config = dict(
    n_experts=16,
    d_expert=320,
    routed_scale=2.0,
    balance_loss=0.00461,
    scale_expert_input=True,
    positions='rope',
    tie_word_embeddings=True,
    init_std_up=0.024,
    learning_rate=0.0015,
    schedule='wsd',
    max_steps=6981,
)
Below are experts of layer 5 (counted from 0) of a mixture-of-experts language model. Rows are named router (the router's row for the expert), gate (a neuron's input weights, with its number), up (a neuron's input weights, with its number) and show model dimensions 0-191. Each number is 128 + 24 x the weight over its row's rms, rounded and kept within 0 to 255. Numbers have three digits each.
Before each expert's rows: "gets" lists some tokens that make up at least twice as much of what it gets as of all text. This comes from a sample of Wikipedia text that the model never trained on. Tokens count by the router's weight.

# expert 10
gets: ":", "\n", "==", "===", " ==", "."
router:184109196123110100113098132126142124095165145101103109153102154134101150128135172088088174149117117149151107134144102115114150128140160137144108165130128094102216120142126064121096156153142117129144150153161112109116126092124112116166108109143089149072139150130135132137101133114086112109174128144130097178099150144128083125108097104125163132108135089123114131092127138098158154107140122141138123128116119127149109137095141152123121150110155094135133114127150140141171101097154131111121146148126095126094179159122134117142139132096136143079121157125144129107133115117144127151
gate2:143117151147145136174116103105083141134132111121125127117134153131160105136149152145107127100119147143174145111133107114128149132130121116130129083109089121139139112161133053102169105126156094128128123092116116128114124143107097145151142156142127087106123127136161116126148117143134098161114128123110134131174170153138078119101151132155137107151128146067123150163106151112109107106109089146153145144115092152171150157167141151181147144134179125103122144084133133110121097134107150148081100131122119145125124122132094105129126126109040165133152178133167152139123131104158174149
up2:109149111149126101151105156092122136156074136136150120130132122143106105094126137151124136126142104135126122124132124131108067168137083124131122136076081122156149143133129107113125134120148100105115147120104100118146092131099132112146168111110146139116151128153155143097135148166105123146114123098098153099072094125113134121142118102153125109088112156146201110106102174091129146104088055136138135153125166108081095104184130143055152126120124133140138135107088123139084148083106138131137105156124138126139114140091099124119120093138136123133104104157133137114132167123090145134
gate3:122117155119144073104125172144136154094076084111087118099154121126113094150128110106172124100104142106076180131167125110149144183092115130135111106122103142138120128141099148154140138124071122148126104104137137122111157172113103159139120082142110117105151172077141118128134144081130143124129107158150152144149130153141122126135116091128098112121088158129113126146092143119112126106076128132150118120118121135146124161210129137141131116133138143155171085094149134148087129110130113094125130137136125140130139098116133111141114167143156163115119169109165181119105124119096126139
up3:165152122121072091133137111110141112112121119141126136120161104136102135103144137131103112115157102100146104137198107133120135154110078133135147117133131115135115127128127118126166122142138112127148137126116081158101102109155118119154107152129123132137171162155148122177068159116145142093160121110109121113168153145156129157162109169133150066136151063126099115119093125126112114142129078138120136078119095151170164075136155125099140102159124150113144112132161123128143113140133147135095161152117156113116127144094099155124144150129115140153136140162161145101117178157107102182
gate4:117065125135149145097152148125141111146119104134136161145101153168123105125107150141137142113180117167140148112088140165058113158088097162084153096132126094120118115177127100096106098113127132150109094107135081163129114170101125135089141116134132161126147125149131152084118148154110126114143111083152120133122098121118133115113112108138097123138128117155122181170087109113105134128084130115110121108129101119135101166083138156095178161136123128110116137081123136133144084156112136141133121140158124115117110145117139120136174127131093150111084120138141139158166175152149148146
up4:102158073131152162154146167153099114097154114112100139127160102128121144112135114138117130125107134103140142125150112155138100188155150122126169080111147118124171090160115126136128114093121152153127132129080108156143131141147161103140150160111083138113169111155183156084138158187135149105109086132099137111089138153128112164123077148165118129153109154105138138143169096113136116131143121111122130118114100134137140155114099106129097141086107107158108115085117122165126105138092101110133104121151101127160156171090132108113145136093113158133102137117116120123156120109078146157
gate5:125104123104133131133125147138108128121146114079104151107161147166145132109156077132113140146154133105060166128142127135125178123108142116124128140115143170111114119160115123124134168137084100105146088159141141109142142150160117128153136141145118117137141133113149116123137156135107144145135121149150064123135125119142138140128180107134102138115118188103157087109127161122097137144110146167149127116155141138129159150110110136149155147153120105107092111116139121134122137179114198099178143102132120114126170103136096141132155045168128130171148145094135182100095100145106149109
up5:144145140125107138167130157142111128115121092129103193106138137161124113166138093133061136151137134105130128110112116084108176148132140121150102115096138158114153157070128154131105116138105110141173094124092109112124122125108132117144153161115124116095144148172131105157124137139104147137128155141122161129162098171105156159149128126129149099104106072138126134176106155153117110156134150157143098167124153125141105112103136076114119133052147069127106124162179154129175121148122141131138109110136136144142137119110102151118143096160142130174129147102152141112151128141164118132
gate6:080156153131129156106127142153151107142120103101137166077177084113069120110143100173106129065143131125116116082142146148139162139115150104125107091128137119136148125130110109136103101123135105102143126103117151135168174115064119142122128161091120097141163190182147138084122113093122133115143101117135134123091167161122157123131138113149130148078106107136153127103136117118127119128112076128152090163149107126150139122151119122127129112130150117141088105145110129132094149107090138153080102131118142127161186127123157115115145117124133118168092105143132102139128130106096125138
up6:189125115104151129165155161125143160103150180164124129188135131125159157118132147084175149165118108111142114121127129098156127106157154122120115111101150111141113116128121107057110165115133122146152147148136110109135125119161145136109112130136124118140158136083116117159121184149151133162139108104152076135110109099139115130099115109139114119170131150125134120105129134135095133094097194148178130135120084152135080126118122112149111173126105158118154138096117161138121172160117150084172141125145105125136106125139160171145112106122098117075157103108143144125109130123144150132

# expert 6
gets: " of", " |", " by", " for", " from", " with"
router:120108180114131141127124128108120134102155141132107079140078124157112144124136170121122139132144163156124110112126118101151138122129130100119085123181126128115161106165123125124121148136110114151150144161127117101128138078137078113143120112097077159124116166139112155112120150108090111106150083183071099165133127147133109135105110111174149139127131078128094117109098139100147168128107096116147155113117117108151142149148119147136125161118177055112147128128159166120135100109125137107098135153118119118099187140161119135151151133111099120100132146126151096104143116084178125167
gate2:138124096200130102114106110147136079122181155128117129133147127141102148128079116119120137100121114130091130132117131146110108113166158186115148108129169155096040111120134090112117124138139120084134150143156149159114117141130156136151180129133100126130140159142101106156130136124163112112139120085167100081106128117135184103125132143134127102121087183114095134145156141145084136134117135134154091148151122121098122124129155156111135168135117119129095088162135125179100137103086130132139158116160127102138157118153107099114153097122123102125146105158149156130101127111130102138
up2:115110132152131124130149162181098094125152109159160127172107134099122119105137140119116120100122158101117114161117110130129115091122153174097149119142162148140112104109120122121144132131172126144152140099133141089140121116155145120151128112123123114123174138118133130116127123161112093118132109097142092108096140155154122074103114137161076146098121150138117111136152120173149133126103146152109089081105077112135156131122134094132152188139137119108113079157117154158157169080143134160166110181151127094055154131150163101117137129117101117113108116146078124146142091156141128108
gate3:102137134128122136146147180098125116148042131100131136118143164146108096127152109169134124147156109090136117110099129132181192096126113157101145092124146134098113145126054113129128123110093128124135102137178119143118101125153105135116160151139140122109113146142130131104102121139142100149127203133138114142104096150133139062121128087134102119124148165164125150166150124119178146096139115156141109124116136132140115131112097143082165144149122124112117178160099130148141121135139150145137142106146144145111133120134071175126136141130127127102125111129101100183129119136156102109
up3:091145094071092138153174119107129091143134103135127148137151150174072157090103120167120112130119140149115117146149155133169106138116164130165150138110120107186118125106131143147156081088138159141152149135126122127162089129106153141102108140134107158121120106164168124131130138120116079146108144105133152124121130131084134181107094134147145130107145122095100090166130136119160134138095100137142114149144135143180119142136106160099083090139093116140155095133169115129117169156148091125114084109137134127130169091107129133131141139111119133113125128131134083095069142127154145132
gate4:126107169091137138133172116136142142092147103154123136136125117137108149125145139135147128102107069157087090109158126101175138105092140093137135094119116122140155111153121127156099162096131105115172101101102095142135115159154173142122109158164159122098122125113142124121131164136142120156150100125140135155121165104121135164188116119153107137157120122133083121142162130134134106107138157110146105182141181171132091139167160099139079138137156117121117112168083158107065140107150098144142132128130123126126099149142146104126130122115129114114118116188121109072125130153132159155
up4:119127117105163118128152148167117145106156125126175134108113133150140182142144126096143118123110146139099108082140152133103141152117140143114145093136132090122133100147144156090088133118129118159143102138124098129124146157194163129101115095108125132109099143081156114165096106096107131113126106142113147139124120088147093085186148104115136159166112115147136106104109110138116128120113188153093079084124147141131145109121128114113099132116189070092110130124137134129132198120130133142146108197144160115119162122139160150124114133127140121121143118132133116118151167173135142156
gate5:192183143120115146111073148143134133115132148088112134117145140097108107084149100116155154120168105127128162102121126122119117095132108160146092072152127173112157124137159123112129115153105126103124142116132159126121110143101132096116144142143123110131093143098075096102122114175162141058167073103134120123114145105101149127129138137118137110121139122126112156131135124154122130112104080112104158131129100120121064115123148129129152144151140139178112179198089136113104109139155121142101142116149102144136116120187142156150140122129112084130122119127134120135165155134148136157
up5:134111117170138141108153103160062098168132163121091151129133072153120085166139131105137114119111132088131138114082132121123144114125122146118078144125100126102163119113137108140148123133145122131131122125156121097119096115132122145176121171125114154120115135153091155068096117149107120113150102110124123130092136141098180076147105117127130140126118109105122108143105108170153117179122153115128164123103131100148154113124120116180065082144135143129090152124176164125152084108139124125154147120112115131146194128178121138109135146163134155157135103123124121151157140111133156110
gate6:125128126120128124098138112129088094192125162150120124137109134113068138107123105144144128139152168144113152129125144111143103099127184083090131084120117154144140099153144111162104132115141066130156154145113101135129109141146108160098141162133153112107145118152130160116070121147138153125125120135139116125123175148159152122109063142120118104124135111161121082118103148116133146141124122132153103132157132188186115107122108107117129131138101080090135122140130133130122140125129137148154115134141090132129189142144172096152091162178160115154124093145142083126078144121105132128
up6:116110148135140110136141088115141128134187128113101128131136090135117139108120152151099121130105091131116100118108146112120110139160087126178163129131126111168122159126143135119167115072125164157108167134176158128137161110135143151139188091124137161127149153168115104157122167083099145126114161105139130107116107115119202138120127116136118119106134137100110133083166118146141146110120092135099089108162153080094158112108153153140174099149143151158157139098153103112185116119133132131095107125111177108133125132111143167107131105152137171107133110147116124118113089147148130114

# expert 1
gets: " was", " is", " were", " are", " =", " be"
router:131115163124127107120119136115134147129135114080113102124105127161124108142119147161116190093133127133149095131124144095122135180176138114086135086130139099118160091122126103144133139114101123116103146131105137118110139082132102127120161118093104150138067160145098102095157125120120109113187069171126091169060127147149096120120134097124152181094091115129146121132126155094107140096107118144130134108137106096156176142141097150139137145127157069116103151120109070143112130134132157109133131128100127126121167134164091132136143112130137139095107162122161115130146111125097129138
gate2:101119124169146116134167147136102113128116104083153156087118127128145121103090092157133161125134117141148098100102156180088169139127152137126157101103090116122136065132075142137145109136108130166123126136127087127153166165154093105155112116116154112118150089122100122142115129115117147126153128106083128125107136160147126103067116149118071136146132154132095113161118128107120132176140148146135130136148127151099154112102138110124140130157189097058146155139114151149126128103087138105140099162148135106115164097173142150099159128145144146123139114137135121169127098120123108124
up2:105149128190123134127119143124134092128137095101103111122117109152129136152153082149115127140116120109135124135144125182125155095121172126164111135144091093117118147123096132073139144099121159126146131173170077130149120126139119104164127130124170100154138095128121119178120097166094163129100139110153142104110116175158101115140107122089075098160141104115092146132108142097124140185126125114130120142125102123144125164102152101151129150113136083087160084122119088112111126113129134147154121137127142116122141102147153168083186148122174102135131134123103114164139096170141128144
gate3:138154140135112131133150144143152104121139113098078094146159130098140118139130140134199205114087161136153103130100100136117133127129156142115136142079110121101115076154125133124149093153126110134132128139148140127122129132133131127134118100124114117113142118141119141118132100155100126109145169136119126160106078155126175101150131148103104149126137073120141104114104110105082114149168094112073097154117138098148137130111140130104149136114142163130134143133099152121152119130139160132167086132123162111100183127193126156089110147149150064153108124075131105129160154153163146131
up3:145137124142153119155118087155155073100098107101111128135171103116136138126072122177122134113163134116138150124135140109127146143104138142130132116106082112165134098138144168134151110113084074140130141132149166110122147154092137120125153115138116108130137117088131081170124127137140150119126145147091119129125097143154136095116118173132157130115116142125106166119097137167169097166146110150139101195115135143093088141181128179155109172123136119141113147118100153130132077121154159119135098134130150170110145092184154139109150119121136110147128111102098072133133158133137125144
gate4:122103111159171114165100106147111116165144108085136092101113126121194139137168122113124143144153117121127163130158129158060099125117128137108121143152134162120138103158128141141148132123122070108096105123119146133127161156129136119132129107128130113126097158167058119147131111101126160141141147140112153163158119163141146134122168181132109146158153125112120136142083139108138135134135159157090149112127159086129132140102160113150139097161135163118162055132099129137167082144159166137140134166164104139100135112113116151146146090116095116141145115118130138108173158111143142121
up4:105094091111150153107111110140159114123060131161117067145113109107109126113148118124091136137069116093120118121140120131161135094145151169136113133125151110127156150116111130143133085087131133144142116141132113121153114081136132160112133141087131176130140139142114105126163112095097131137131125080103135166132104097108164098140158101084123132151155202121118108131163145110111122095125130176125160132116098136106117162134184106103130121168100178184172123134121131153121126128152142121127173135133118108095156084105139123159134110139139117155116120135154122107161094117131105121
gate5:138112104164180099191125149149164126148129126093179107113121094078168131092115133092159153138144117147152139123130108153101145116135124132098157138154146140149108120149120147160159150116108110175064138169134113133113148161139097098140097112148128090106147134143090112164116133133126139133133144142128163148159105113141107101153111137118092107172124134102127127169099112096147150096158167128133098130115114115162169088114063178136151139095192119110081131129133112126149131114156148147128149145130145137126142127125147141152127112104137111072138122140122125141102139153110118155
up5:144158116166135126145161105122114116159128161141150095072107087157149173144091134063148115132064142115123142095094125157138101131111145151138101133100135154163118123120146153124137151131121163140066163128118065119120160151121141091153138073111162094136128156111156153150105130139099142108116146167118139109125105139143120122184108096113107121140106102125098153145093101116081148155108143092085142115144147149135128147138152136125126147128126126133109093133134121086159158147135119144154107129099132100088128106153124145108103115168141127116114100107113159157128163176122131120
gate6:095131125087153103122148111091106116076135137103165078097161152118109141130151157141178138130129119146122176121169167132147100129134116148160103125137119141140161123142125108138122114163135151133140130165171118114190104141123121179149131137112090134150100122110123115172127143157090140124109137110085105128155180156127159126120099133104124162148070091122121126112126131135172140095104088124097153105110140097096111137159132127166105147148144133159131100122119170100138127130104134137115115133135095123124198119137092087161112129073142150151115166110129132121154124117141141168
up6:087078098114132088126110156160140143161123147151178132167147122156172112155153140081143121114152146139129135138131100123136148120116140163103148133154082123145150106121119114098110116136138142123131133141156126124129119120167143158158154104112117101141127132148133107092149126126136145168160121126105143142109133128167174105142101141142120152111122172083133036110152132118135140084127126150126149110127130109136128118157170126154194116146116091103135095124128118119120134107178174125108133120105098160122130151109134118179163145107148110128171168141080108124184100142093115145

# expert 8
gets: "|", "-", " |", ".", " and", " who"
router:144090161132128113112139145105107109126150143076131053125107145129132122130131154151113157121104101148118092096105114101125129166122140120119120144122144155140104134149124080103090151129142138109120163162158158072122137146145094125123103080129063171083098136101105139126100124115146130081175085137140096186160125126122093108122125143129158117094112155126151113145113173124140139143123111119152137116145125119124110136145130182153085156139160101127153101131146128125130091137109127111140131134162107103130212129160124126130105126145080144100126105125164132132095145120154139135
gate9:170144156058119144129124138108129123123122090147137124170086157179154177140144112115136138100122125113132147080138108124131112169081120132080106082129142140103149127092086093141121127115123151168121174130116119120128142146131137116152178152148116106132149125121105144154126094147122150136106121118138158160127139119138105157061114124137091098149117130131121134092064124102147138116138094139151154147071146123125121106142139120152155158112115115145105139150150152177151147151149172112130124098094124109091153122093116150151090143148159099160113112159123098168133106117119125162
up9:138147113150098145121132110119171111129134033111147128112134147119139130126132122205087140097107143136127107116113115156111161125156086119125098107117138149107142123130124158121132142087157107080123139135122131123127138118139147124193149131138078094152107122144109125129083092131121173115128125123142119094139098138105087146117171124121134110139137110158154151146129131101127115123140104094072142123167144145160093127164143108107145130144155108141160086180147085136136141146126185151164091158135167115175144149117146104126147153155120119141137158162120153114122093118156122110
gate10:140110113113117146128135115153113128110109141167133140141152179142089106142111139134132136144134166135111127115115150167170095147180147123152105110126094138141143162111175144101136170133070117164160152094147112148144105117121104099139133104139112109112118138103121134083082118139162145139150115176106084147130145115095147141145113123122125144129111159162102117133148110132136131089130114152135119122120134106109130150150136146118161124148126122122123106054177126166090118150152129120112109134136113114169109087155076051153126117136172190156130136085130098118175108114125096130
up10:150149077148181107146143104133116089128065132123141142149137143130108110155109096137126114119115099145138083118132114155135146158122103112155120141078151105126151097184072122114128136131121124151139128158141078121117122102131101090053092123118154107176140145151163125099170094134136129182128118111172138118120140144143145096178143135122145108146102101182134106143141112142123117126143106137147114124121137185095124141148141107126140139125116153116100170083129136147089154136106144162132131149145156132116149080135145120129130156129146133111081114162138133124157110141088087152
gate11:131103154082157121122128142125119154091100141116119108090187168103101156113123115161140127142100135136113131119115157169164116146123115139128142136092139118131080153121120133156127160141173115128143171177101157107146145109125102123118118118129145098120091118132136122101125114096124114149149152141154119139118145159140101161077097113124163139117136122072113151145118138103148133092137107088147155123123138109161132194084104142117149129142106130139122103140132145156112102170154126134115108146105179109082158123099120105151130100159069119121187163151154154154116158114178104150
up11:119117072165122105114145161131167135141175126132157137075105108114145163079099136134126133130119130119123144156095131116145132120193157111120143127130144157120124097135109097131165076111142124113119152173139106108148134152125153130127134162084136142142148110124127132136088145135140135135103145122098194117161129105146145112078168140137108157119123111122119124088083149117140164151155151122152146124119137129130102130146121119129082170155114143128121089137101175127171145144126153131168074121112133122148165146110133094131078154126144191096093179134158127116148108123139158132
gate12:096115143124160105141118113111121107067112168099147108106146113120099080097149120151136126112131148128152123123134126113140135140163136075171098159096113085136135123148145081140111177121102151212114129168135095118165096156141142150123106102127123153126128127109154124151164145160137124138139077101151054104120113131109114139124104146118113141133120140127118112134164157120144166109113116149126132121183118091143130111174136172176076140126128107106100159082108138112134132152159165118128152158151130132127168155128102120119104157129100093130128131149142135111104116122129133159
up12:111137122121161080110113144109129148097102177121148107149114102147126113114171103145111122136167143105149111138127134057121166125127122118132139134111169138088120167117139079118110128111129157163135135127162113112172149168135157115109084127113144125146097141114138094150145095134132136158148107157129110137147135111094077111136080139099124124183142158114142123126152138124163151111172121141150111132166123146114131109124188116167136143174151111159077153108164168142160097118156126147105133101183132140140141159118066124117139103128098133137130138152164121126103119117145154164
gate13:136129095135133123132138110153145119103093129114120153105116153122170134156139128092097145121130123138112150101164157102192121128108179128104125097143120114132145162128111121133119132118102158076115131116120061095128146140129118131140151148162115130112186147134124125141129085100106132121151112166130111143092128154092140133103118089116106143142129104144113162079155130135178142114101098080154129143134147150123124130116167149125150103113183122113093143095121143106131148053099119143128090136138088138178110128147109142123131121126153161176104171079148083157158112136123126162
up13:142128116112135104131148112109147101157105105165180109177192107109153205159106141096151141098095115120092130133128122140117101146083109126121117157112136125167095115115086096136142129139160103136105169117126150142100096129128082147111126134105130151156134132125188135114147135137134156098152096124090129136150155129098167112094075108130065129114123148143100122124125132130132143123113136126107134134136119111140119121141087146071129081146105159123136142087148120152160117142104146100174126133106117073092166130155127154138112143137114141145090115113123102148138130147139091161

# expert 4
gets: "\n", " in", " the", " to", " at", " on"
router:116100157115112115120120106116094093112101138088147089082111136140122128123167116122150176095107108158138097101136119124146141110166150097110108109131148115105162149147118090126095186116144123134123125135152144111132120121140102156155132144083115136089125176124101122135105168095074122086153111171099120135084164147130105101112129125166135143104132109182127142132120146118122142133142121158137123128159136135153115128097122130130128119152141141099128151114113145096149117113092168102121091114160120107110229128138091119111081102157119153096127171122154125106089112108143148157
gate32:106111157164134110109153127131147129101121106117154097128113108123119113127138089144112119137188168095111100145111142178091131169137139100184150108125151100150100120117109106116107138145133109117147144140100081128094165090130073131142145079144119146151109134104131151120148134135135124166136125139110157140124131134159088119107123136113187136130099125106094050116140141165146143148178132166154125153109109163130154104163150145086081090117136115124118120152127095120139104119115133117121116161137126134152114133118099157117153134108131166086092133153127105143167084108182117105
up32:118135115125064158111093155158117120165133122133153105121161128116135089111166139151193113166100093109141132136152127150158115122102165112089148160140114145095163114162120117126127142118104135117107164155123105103121142118121119137103085098153141145114082131141128098161105120106154122114100140119098148135189107138148146108121162150115162104105093152107087173154110144116179085126152132155085154158141153120114109153116128074151125156128123092106102108110132097087185107106144106148132131149122128134150107147120113125139110114126148125103103164103116113129184135159144126145
gate33:153089130047076108112130118106123124109168161133176115117099109131145174118118130133122134104109127132137123111155135141125096115109159143145124150124132134146166115123118145132169125169083143127137184161133122100114162066131104134150168165168111133158142118161098079130120144134182113094101152086158126117133088115135103104132159129121127130141129131093129112124128167100136134157136127121099149141110149100132170146120123123156125134132110139148117134164091132131069142092158145120098084111137082177121089120114114147140134110118117116159111141115125118122091137120117088180
up33:147104147107160102124136146127154124123160110142126101107119092177162109105135206105154105108136145122096192098127112118158129108085098139110150148162117103112145117088116105110147102107112106141146086142153123181128098090134138158132100094113142166142135116088129126166163141109097117173114122146117119139120121146107147155136126155139099141119145165112145115133144121123127149145109176109127111119106125129094168155152132133142122102161127154138140109096130147136160147107104122141102130090090151178092161120095112142169158162082089116104137142118120119116124089138085087110
gate34:099105175132111127119161140129117158102160120104132146124146169112112107167139139105123130147137126161147106161168200101117092159113113136129146116134089146102131151121064128090099100116087157146136150111140123149123139095114142101106082134104114145150107111138153124137133170113137120095138137146120117151109142118139110076099148145125162141104137131130148157125128167133150102136159144113058130080121112121141101101167132158174149165095141127114128125153123130097137133148163119097135116093136195105125126138140091141166109171174109122158139145150140105113163140122090113105
up34:150123142155114139111139139116113132123115119112094105184122121113183121094086158106154118130125113160186137115144105138104137120137124143136115102101103145128118154135103137119136138146073128147040161125138166120144156107118129135066123115117143153101123155079131128226089112108099138095120131119167123133141121143117141098127125142177099094128114119121155102138114128133125113117091118093112122124146136101161115198132136113144113128133141130094116123073126134107143147091097134158110165111122165119130151140131115131117103131127103109121082118131125135124088134184120102117
gate35:119099122142101165150100164148089155110166154133112141109114081122152077107126122160124145131114101150151144090140106146108126157121163144126107094090112137128140172147139127129178101118140147130105110135097114101096129095135078118111167131164121169140119108111082159144137148130117082158119102120158113110182069124141121161150131117149098130148097150168095131126138106138135104150175170131147121146156097121125134133101140136130142114144135103131123155160177102166126146164171125152118117127140167153095179097102145118109111116125094141126142156112124130148144118190134117115
up35:112090153114141137133154147102130124134127131119148136152177169146103093165152106099129145132121136152104111137131141112109146128118114103096148131157090144146118075120135102085089144142087096135150125131164107167125110152135123110084137079129157109135148113124162107132126126103115145083116125126154129130136128134118158127126120123188141097080099126148091103172129138133140181127143173094113149146107152104143120110105138111140171167158088131100098114104145176097094101093143157127108120111143099100149097090141142124141094124153126140161089095087177133113167160114095129135
gate36:141123160135112107080123138118150101124098106137134141139092152131095096122131136126097120127131134130117172115080123124135132097119162113115158113117060140123140173133136106182109105145104083135091112102100126140129106117071092109146141141144117123082138131134159080139097101124148131150107123095124121153091141178134141106156151102122156119190101111139131114138113154120172120101147120082146134138079136117156117167143133150131174125137157145135112145129137092095146111162159149111131126124121095096093142130152157130186143094122125112126158118109099169163080087129123146122
up36:133127142114139141173126117149116127144112147137118127135120130130163146173134130133141123150129115142101100124114130082106137130098081121143126125124138125104117148137140108126073167111149116117117108134125199103135100165164097113101138140095143121141113092095124116078165133092097095154129099118154101124154119101112138142121153103149124100191153129118163089144144125121162129101088147161168076089152084129114124170117114126108098105146130169129087151136165143129113111138070122108110153157091128138149133087113185141138110110122092176158153156094096152122125119148143144135

# expert 7
gets: " a", " that", " first", " one", "ly", " two"
router:141124130140158111113135117140106133091153147108116090115139117134130141103116147166092162117100156131115101099126127113131125124105192116117122120091130136140139101159085125149103139091114119151128157172156129089166134136098116119117137111146102135097124188171071107154081145141105101100150098174120114135089122161164142124126124145135107135097102087152122122122112116135153126139100124151137129125141111119173119111127104149140153159138177094131128120149143137127111102118110134179162106183138102144127228133158133142123151116137132144091133091123161098129090113135128139171
gate9:128140113128096153121139126129152124134109147103099142126133123166111147125110089123131134162120089135169136104081153106123114128146100172138154108120122115159162154133151148130154113163113138094147140118055106147132134101154113131122157114150129138123107155142114129168135118119143155116150121129108122092135101085105118158092150125136180088113148100180125107105117124101168176126118136118160162147140119082095094154132112115120104126148149132152107161117098145082128137142091106122106139136045137155135119071144118104118104137139162128160056151104113152146115138092129106156
up9:122158131128102129131111127126145165126128175154109119119122144126102129079127150121155122074124121142148122136102133078162092126119148145149080153147132153116119091163102141159143093171140126154132127122134109117133140081123146121112133150151099108125150127084130121151107181066094105134104142121132121098140141110154124109098133128146107119180151149165119109140161108187100114135154116097125139135132107146170100202154085118116091087119121137149139120086117098116156122134130155111152097121156139153130135135158136148149095141130173148175127124183138091113108150094104142111
gate10:149140148129128047131156141130093119127153171126169098136105080149088171088088146145156152100092149151132135140146127135077155137147137142114103124121148138111107126143153100102122104144119113111165145140114126130105145099138152152111128111142153135132157152152148068142125140125083126146146070127169125156121135143121136127143151133149117141123087128097164115164097186150144180125094153142142135109133101131108108133119114144133091132147108122135156119128109119147156140133167145071147116102163085083085138149142112141153121124113074159147147116117118111116106129157145091154
up10:123116137153133096176157150150096123125164149128161096126119108129122180102127134141134128128117112115115119096143115111104136179131153126122104114082150113128102139139122135087118126154117102136166144115098094103142138135172155095154142139111117176149185087163145124154111120142082111139127114146122118170144081111120135117089119133104099125154152140069172079140170133152159117114088119164099130147134110119100098117080131107099122089124136102104142113155170134164144119144111121093173149128104120090139120133128134103161146166164131137145146116083150108137085160159127131135
gate11:164118146122106134095137134100140110143110114110200141099119110138126137109143129142139126145080138141150122095083127112121159153142118079156137136126106085128196124153125110182122115121131133156151146134139178091100152150117117121114117114085122130173124127078175169129143110146118127148116111122129164111123150126173126122121105134121095158168096104150076155125133144122124120114164135120136060146140114148142169103100121111104145166111111133108157121074139135100125116106156125145090091134151126125136067123149110082138147130119102131148170144109115142090108107145109124160
up11:122128128117088176164149168157132151055102121148135108143121143074120092162169135146147124063120162134153117156150159102133177150118081106149104134106115172122144136090080152122093150084088143129104129099101144123134121116154138131111114138110139162105160162098115102104120122138134156091168136139160146162114095110114133115149141146155110125081134148154118107179135106138134137163176117129124139095107162134156151162167157112108120102114088136124137112159135135148121155114105137142113113128112111132084137158135123145142122135138117155160075111114127129146137118128126131103
gate12:135127115146112145127109102136149123137178118109121085100122092128160149101129149157154140122131129094088157134125136115164119125114144123120110160127118094143064128156119113140149106157061134108085100167146110125094130112099134140103121131114157158103076136132173147139161126107148126140146105117131134125111128134103098088170200060099108141127131115096124127145148170139127139100151158134155142093143140146122107144151122133145152150122181118132107118070129108135125123122161129132162107135115103098129095149157118108156137141163131139159153115084189138147148078098142118122
up12:156125115168176097138127120144117142118130181115180075138123126085106126112150095169139110114145091089149132165140153164109092124132116068139135137119145108111126113111133138126142124137138158094128148126086107086099163115139144120125108113130147111080141185113111157128134130083124095116136156097146141159112146098110117125138156137154140097107118122143166112148177166170135101106095110122118116106116156139134106116118147098151157124142126164111132161081103081141102133120156113094121168135119133130131117095144156138150110085190131139139080117135113150081135106134120155134
gate13:154111135101137139123103106110132128108194152137117108159166124164154148105166104117109143128130095128116132116119104161119112115131147149136111132141122172157147169158154103127115121162087131093093101127120151158106101129167143141141112135117108172110140167125100129130073185119119123141140128126142081137182133124119117103113134129152124110146110168127160160128099169132098147105146107113160146109138168142162150151121132112131134162128126148121104170144100133070120156144154145143143137133103104119138120139095119145061092123094138110136075122107144172101192111157118103101
up13:165095144141171103125136102137115115120123093118098124132119127144155126155131186140145117139092107133118086106103097144066153085131110138136104109149146119136114100124167147087098116152129160129054109155124130130071149137093125142110114104136119132121112112080140143123097139148048111135139135160150145132124144127133104126160122131131115148140135079130142149144123152154092121112157110147121112091150170142147139140121144142161120160139121166153086153107159083118104153166150121127144177100120117162113138105138106148109109178083136164114093124158149143124132149141109129157